{"d_model": 128, "d_expert": 48, "moe_layers": [2, 3, 4, 5, 6, 7], "lr_router": 0.001, "norm_eps": 1e-05, "beta2": 0.98, "batch_tokens": [65536, 131072, 262144], "seq_len": 768, "train_tokens": 418600000, "dataset": "wikipedia_en"}
Below are experts of layer 3 (counted from 0) of a mixture-of-experts language model. Rows are named router (the router's row for the expert), gate (a neuron's input weights, with its number), up (a neuron's input weights, with its number), down (a neuron's output weights, with its number) and show model dimensions 0-127. Each number is 500 + 25 x the weight over its row's rms, rounded and kept within 0 to 999. Numbers have three digits each.
After each expert's rows: a language model's description of what the expert responds to. This comes from a sample of Wikipedia text that the model never trained on.

# expert 19
router:478532478518524530461529506532465510472468527480477484470489482468474523510472516477489530486481528474506528476473529528471526472525517506472528525479525519472526524480507516474518469528524506518528507472537531530532521536521475490508470522517534473467531519475516528477525468527529517523529484526520516477487521528477477528523478473531525476475525532529527469465530470479470536516474
gate0:470487466529538492553506458548493534537468536491510497509496497547497511510471539490510492470480478450482520521478535508510540471522484525498505471490468491472509514491521503467501431519463497473523536478485514498516522497491500473512434495536500462486498488500476510482536493503514493516539498468543535467497460520525517546513487489467492506511466486491538516490478495549479515491502
up0:519536452546525467501518453471533524495536513481495496456520486539506504500553551437488498499532467483468478460469495499500511488471500493517484496470536499500501502505484504531534503487535543501511500484513498472463474494524503477536542498457509477525522554508512463468507468472476505511516457474492483531465490483515517533518492492498471538509498534538519521509481520496509512480461
down0:498548488471506538509492495469523527481457474511465523551477499468462484519503502461518519537489482529492512493513528527511521506549513482512540448506539540509502502439498514530516507488479490462505456483480496479502489462494485549460497546478485524497514522503521519471533464485497559500500480476537493517512534524528513481495505472497465505503488509573526518498488501491495512526512
gate1:500512459509498517510545542481513465458544501496501515458519490446455513509475508463457545487488501472506493507502522502505519503524518530490508498445508538458519483513504513493494498527493519506510512490535529547501523512490524469503471510475530470466513535512488481452513474517516533518502483531524471482487543496491508533510535480476519464470459508474560448481541492518465508498492
up1:512467522469506516477538468544499480501479487520479462460458505497546503467460446517455500485498484500475534523527472479514510533530500479489512550510477510484496508482500482526510491512489504519541510524506490529510493510554508511501532520532473502495539548462504523539489523476525558509477433474522511452505494508480474513489458513521537479512528509510510502486513498537458515497520
down1:502503511535451515491537520517504510492506477513469517495485475515578511527482500457482535520497501540470537489476483487503481493518506496525464482482479480470502494497438503523526511489530484507520535519474478479472509500515497505528498512517447554490444503489497480545474524530486519474467466487481511511495483510446474537482476496515517479508557551496484520522492488473483452476520
Description: Tokens right after a period or line break, such as the first letter of a new sentence, plus capital letters in acronyms like ACB, IRBM.

# expert 15
router:469536483520529535467524494534472511478470523481476479474489475468472526522471519484503532492479531466511529474478533529471529475520524505469517530478511522471522525478502515473524473533522499514530503473525530522528504526520475489506474522519534467473531513480518525478526462530529525526526482526529524476496518526482472539526469476530524469471525541522520467476527476485467530522471
gate0:531512521504576507466483508527511511516434479521505547516508535496522496477480465504507504490490512487464494486535527503492494521477534497497514495478518520498516492530437491471516471487489434479522494501502472515487499525493490517482540565506510518481515500485458537480485487511462535470532497510489541489483541511534479524518498504496553501492488454517515464544527525519479533521490
up0:507480485457521486516526501446489521506466484503513489534509500491532546506512467456514489494480500482504466493520561511472482482510473489463537484510486446537519451528512489498519495504464467514556488536480485528474478479513514528527507506496487512519489505487475530486523509468490496559498507510495536498542464518480504506499542510487581485493497467478496499480511449529519532530515
down0:532494515482504487468498490499460492419539483500488473501503534508508539512520521567573544481503510455491497495500483433504476516493498501504505530469504508483510486475545453487494507499504503490479489512501492516481482507506485495510510481512479521477514505484491546462459495492502528472472486533440517486502488502470496502522465462503500496499476475505556506447476477532489542537498
gate1:528502487488438528505478514503502502510484488509468491501464503500496479527509474528514525521495519498510513489453456508515495511471538449508484461521489571512499476528536544452519496524500483497529487519490508484497475451473491465452509528485516460531501507527522510491544501507486511523504507527454460503464558503545530522477475469513461514521512460480505500501487500539494499544478
up1:458523503522510516474494504515491509516530535512490476487458503496488551531494487497470501522474536474510468522507520516488484496467470493498507497508486451529522513491519507556506484461506503526496481459569516505485495506450495495488494497498560521457525481498540480493447453504512489466527542461526479521492487476525482456541529485519484544483508526523533516493456532498488466508511
down1:514522509509468520471527522523479488509510509457524495503516497506534519487471454474483518500509503524516508489508549563511477529484480487572480512512529522476544473473456480489497497485453499486499539491490513565488480532484489496477526503513519501486498458527503506519481458466493532473491505511496469478494472485498472536493511519540556492488474482490491478435502532495472529480546
Description: Reporting verbs and "that" after them (said, stating, commented that), currency signs, and accented letters in romanized or etymological words (Nikkō, zāō).

# expert 11
router:476531483523530528477528518525471526477465527478480477473492490456470524516466519477471528485479524476510528475471534527468530472525516496471523529481517510472524526477506521479515466530528508519522499469526528529528516534520478497500473527529530470465527525472520528478521464527528523527524483529525514478496517525471479536529474470531521472480520534518531475466527477479480530517473
gate3:459495428534477461509508502507517508477512524483520527525499510512480528543511521538482493464489491491525503498499522499485477506531496504482512496479521508514497517531498538507466490524502460468505518497495506503550492503483518513479405482513468496436457541515465481490459499496511473506527500513544529528517508504518485494500472523490483525525516451515522482468573513487528497474514
up3:483479518523489496487508531459500558554496505448529493495516528461462532522542497495466500468486467485554457494505498478457542506531499488502480454482475476521492458510544526527451490494510473528460495481461504510474488530509498512488484504491494523505472553509456503503487501491471496454491483469490503513535500513525519508503509467477502476501485460473548541504501483513530496494524
down3:499535508457537526481543476502489446505535506490519478521534488503513468514514477515520514497512512516525507536485515551481486519491481474467527535449518487506477510524533485505496462504464536523496514514502502485528460490511535491520538489516505486531525464542499490466545522556461479470493491479503523479451533514515520502518449519512477499529534510469516484493507463551467499525524
gate4:522519501486482494553522567502504515531521532480490507541467546528475494525447489489502551547493462467513547500515451508490490511531475557482531485530481496487499450498557497493519514488485508496502453487517483517487525479485526527507497528509497483507437468500504524495477500488475499516478545489459540502550523493485516495500519484472506512503511459486508485488484483517503513529514
up4:556478479519475537537484537498487504522473480502496466555482509493493529499524502468545536500465483528491525496502524468510497532506464555526496501533449451473468531481543521520531507482492519500515517520455505508529518513499464510526516514481491526501463553509517530473491515482501511530481539525505473527499484512476485557476496461534522529519483519503498530485478482527477497508475
down4:497472539517536480530516489503533496497487502478477514490502479547517500493549520538490513418496518502520525504453548525511481480531520518504492502517496505552510513484452530509526495490503508480492503435499503467474506518490477517508470492470527452495525494490508464489473531496513507484552484470499494515484502500533475453498525542463527503492551522536468511475523470523468476481471
Description: Middle pieces of split words (in-vis-ible, f-lu-oro), plus list-item dashes, closing parentheses and table divider rows.

# expert 42
router:476536486519520532481529497528465546475474531484477478465484486471471520519466512474460530503482526475508523474476536532471538478526519500477521529478525507469527521478504516479514472528529508520520496467521533532531521538517481485483478526518530471477528514474522532478527470535528527521519487530524520481485521521467470534523463474527523474478526525516527470471518476471470519515481
gate2:470541499520504484506539493479494546504530539509465478436494478512517478495489514514472529538519504502522511489495556537484528460527506538481491502517540521540540513514498550522489486490501470494537482514550487476515492500453497542466474476520507479523503484491492478524495486514489493486478482501498514529487499503548520477526483513498465470498497479567521533486459532448464506483523
up2:524484509504528537515497472512510499497505447462510529506465512444477533475505536529519513479462450480490506525491481448517492518475468448470544520489475500497482496501516449499514530511500527438467471458470520504548508510541487478490514494492507484503486517469534509503528518483502464523520467481522497466514480509514512508525532493495519494487510499486496518523464468563532532492463
down2:493469500479468486484515511480536457557580545458544481472522510541484480509526535491486478495516516517523452513498522494506489528485477532470503522503524513492506485501475524516490493512478451503533521482460522464523496520526488490515541479501478525499485480518480438479489467473422490468544513495505500509512497516525521531458515506538522500508477493497483529482510517485499492489497
gate3:500489486444510490501479467485527502521520521527562503492517518506515448472525500548508482510507491505530515535477502461503520505512509471489459524475509505477508507503515508503506482532485439471465482493479498500479442528501512496517511495494500509514498475528502485516529491538521537513518533465495538451461457476458533499497502539463444477519473499516511465529490528503528444459495
up3:481527516472498509483538521484460486483499525546463505526488501472520501540464502510501501551503477496500546532496488473559490502507503494462483583522504510498475506540497481478531481503536521530511504499472489462504505533445555495503478483544488480510513482500477498520508529483516518525509513525464507510558481469493507476527474480459493490531491504496530457512506494538503474488550
down3:481533460509507451495457500511507530474527458503501530524525494450465511495499509516484503473487473494487541509515518476513495498521507523543506522518486475510481541534498529501516439508522533481462547474500494509487511511508494491499471525517491557532503552491529495496508523522488486542500459502525443497481498511474471529527536494504517473493522484530523519470467503487586510489476
Description: Second digit of years like 2-0-23 in footballer career and date lists, plus word-initial pieces such as exp, syn, conf, Ex-treme.

# expert 53
router:484531481521516523486535500533464516477473534485482485473481486468473509520470510473495530495480525476506532469480524529476533478530512491472524535481518512474527517483504527480526475529530503528517491475537531521526516521506472488498469527522538469477526521472522530481534465528524529529532477529520506477469517519474478531538462473537525477478525539519533468463527476485469521525466
gate2:521531505483515492480500504455491489492515474523493511497469505484528450515527506536486488497514461455514501474526471501556482557524445513517494504509490543500483481495490504492524463523523506531471471528455469482479474493483511491494502503486495468515517593526545535501473505448449492477521488501475519475509466494529495500473505482467486466502503511459515494511493455516467520516515
up2:530514483518511452542523484466506552474514466480535483485524510496481515500476514507481510478503521490494485473502473494525475506481503480530509509502495548472441500443490492520462507549490508471462533466492452535466497491506519495490489482495499519474491551515551484524487509480454547494537532509515487485523532509488468488491505499482541452464540520470486534489478501524527507462498
down2:463504485508566489507500497513529482481540493518509476457481537470515516507550480517523487467465472510489463482526506472565500519523512507493532454505474507437529529530501489493511516507497500526509499534543467475489495502491459481483492487493515511470503455506498449461454553499528500464479504478542509496453517498508519489496500497466537490513483499465500477530514461466509508519508
gate3:454498468514488513482546506490461504460494508447466490487474499443489523530522517485508541488480510463513510521450516488483555482536504478536511506509475494445508469500538497480536493573475480509520497502532526526468442515537479510476493509523501454491496499480515530482545494526486518478506484527505494494531494514503514521471456470511541486518514480503484522489502477473489498520475
up3:470520506484534549466475473503499557545476495476505507479491476494482541493520524492485487512479516491486533515518517530468522510474504509509473455469515533467524564492500458504477469487542508499525533477471480518533516508505523492537507476504522486476539544490476494486467505496520477517535488531520542475546481506480440529496518488498493473485493524523517491499495446536531526517468
down3:498540484494499493487496479497521509517500512517476488527501476487418514528523479514514492480487526466467485518493493532447495494556490519485511528517492495480501499541543506477491529493476480479472488509514520479483421452500460466482501459495473485530472494536536518459537448543517478521491496471523506491504496491517478488511480529504484488492473475514514495516474560480547536501501
Description: Decimal points in table figures like 0.38, and name pieces starting capitalised words, such as Mr., William, June-au.

# expert 22
router:484534487524519522442525503531473543487475525481468470482476488472474516540475524479464531487475524482511513476468519527461522473520505521455514530466506497468525513478521522483526474521534476522522505456519540512526514532504476484506474518510529467489518512481513533472518465523521527526526488531529509487498505527484488541521465475541522487468525549507525476473519481470476520510470
gate2:509494532537514506495495574480479534501519517480503494486501535520506485502534509463505534514527465531493496466487476481492502484531473553480505483477454486536483507462532505511519538472476493493544539505513485499499512493517463525500531506527511538499512528527530508518510458552462532549493486495520449518497515461481478469440517498491496497511467532485499529489496500452541504528508
up2:487509514503467478502494458532482475493494527509545482519475468493500503484507516500523471461530522460531527476493512551486459459521526476506493527544524470501498490548500506522465479505520502490483484465540531510550509473477520484465470516504529484499530486480492506551468499493529484482488535491466532514495468484467526518558523460489478497488515489518441521521480479552505499500546
down2:485530483529553495530498443503541491548467480503466467490505491503556498494530544501505495498523481538520522509508509488533492477515507508489449484478521498472502507492509539511490508477480475484508470461493499473495500483515501476494483496497471498471541526508509462454482525477470550497512553494517523531504537483563553467471537516510492511481512523516538510491533468506517459532495
gate3:492460502484518489478515444506477499505487464524482537496535480483478485534477525506505502495497453498560551503538458506521509522499474474509527467525494508500512489450505465473506481480525496560486504482517549512464511472496487511498507536510502502503492465477474504494509524524482509476498505517465510497498506469500463500488472485495465474542568501514534450461490513507441453475475
up3:453500484489495473471492474491502429492541495542479512503558477478433488527476509506468462516513476500542541483479461529487513503481521493464501503508511501519500479488497459470449484473486535516485511483511553502476492507511482530481476497456498484494502541500501497499479524535472526475488520474501502508516467473516499498494510505527495493546561522502513522488481507431483471470511
down3:520510527464479499539526512480513524488498475519513441489490484526497449490538493518514501497496518496491478524474486540510490483469488488476478514482499462464488509487468495522498481471499512524476453530491468489480528466509487505512555488519491458522506508525458523506481555478549469459476482501495521470504457502492530439481514501536459481512476493518511485521558511488494463550464
Description: Dollar signs and subscripts in LaTeX math, and the second digit of years after 1 or 2, as in 1959, 2020.

# expert 51
router:471532478521532530463527508526466508471463526481481480474489477469473526519469517476476528492477528471512534475476527529469531470527528504473525524477517515467525532478510523477520475533526516516520493467534528526530514531519478481494474523518531471468533527480512526480522467528523523522525484529532516478477520524470479527524469475528523476476518530521529472468526477481475527516477
gate3:497481513495524539498510486525512524495474460484524471501460466469526529506474486480487519463497499444516518455530522524523531502489491425503473516477500510504535487500479497508521564504511469490487500479455508511519514511500495492511514534547518463524506495511520566526524503507475579502478453514476503470519490490504476474548465484501496501508497502478495481483507485541463478499462
up3:513526489485524514521568506488524516479476469423491488507467531498514509425472562490528504440469478488520463498493475473500488550455527454534499514526511502485516528492495502524487514508493535472484520501480487523481492511505497510542507505494520502498484487488485498493488497473507556505515515496469477504510523529515499479550520493543528495470474506471492506462470510498468488543519
down3:500455492489492495508534507533533529462512451463475506493476482484502497500528508501503470475513482531512497499494486490512509506525538501497486523513528507532499448487471470499478520506434536491542493492476473536486468456447470493514453508486511538486437466497456523507489452469491463589511504508505505469523503515512497495490521503473499474496491453496471504504497517514514476509473
gate4:487553478462524471499482513516511439492495515515524425524535473540484455498497531493472545537509494489460500533503521464545517544498485483509525531523499507469495500494491468514538493496475478496513507506490507482545491466521523550463561500514485490511536448446476502511490501545518505519499493506465533483484515494471507502463538497521509469515489531507505507504515509502502513511500
up4:469473530509538482544518491489474477493516487526503510463523495514488470524510469489471536540511457517458505471490496507515531465521506488507485489468489515465485525496523497505500540493461506454526470465473503495508536535542501532481506529507473513510496496494456512470492462464553544479507517521528524489497470490459494553461538522465500513477472466450481494524525528478466508504513
down4:508462481514481490479497490508448519516506481498490486513466500526506520503497499480474505466489497523489481519528504514479483529467477503510441506439465469524464502526509512544510537518496476486479490534479498499453474481456463468477567527540507536550456465489486525480500521483504507473482503509505505489509483519510490471516529520452475457493481453495461463487476516524528487534470
Description: The first letter or piece of a capitalized word right after a "= Title =" heading or an opening parenthesis, plus list numbers and table digits.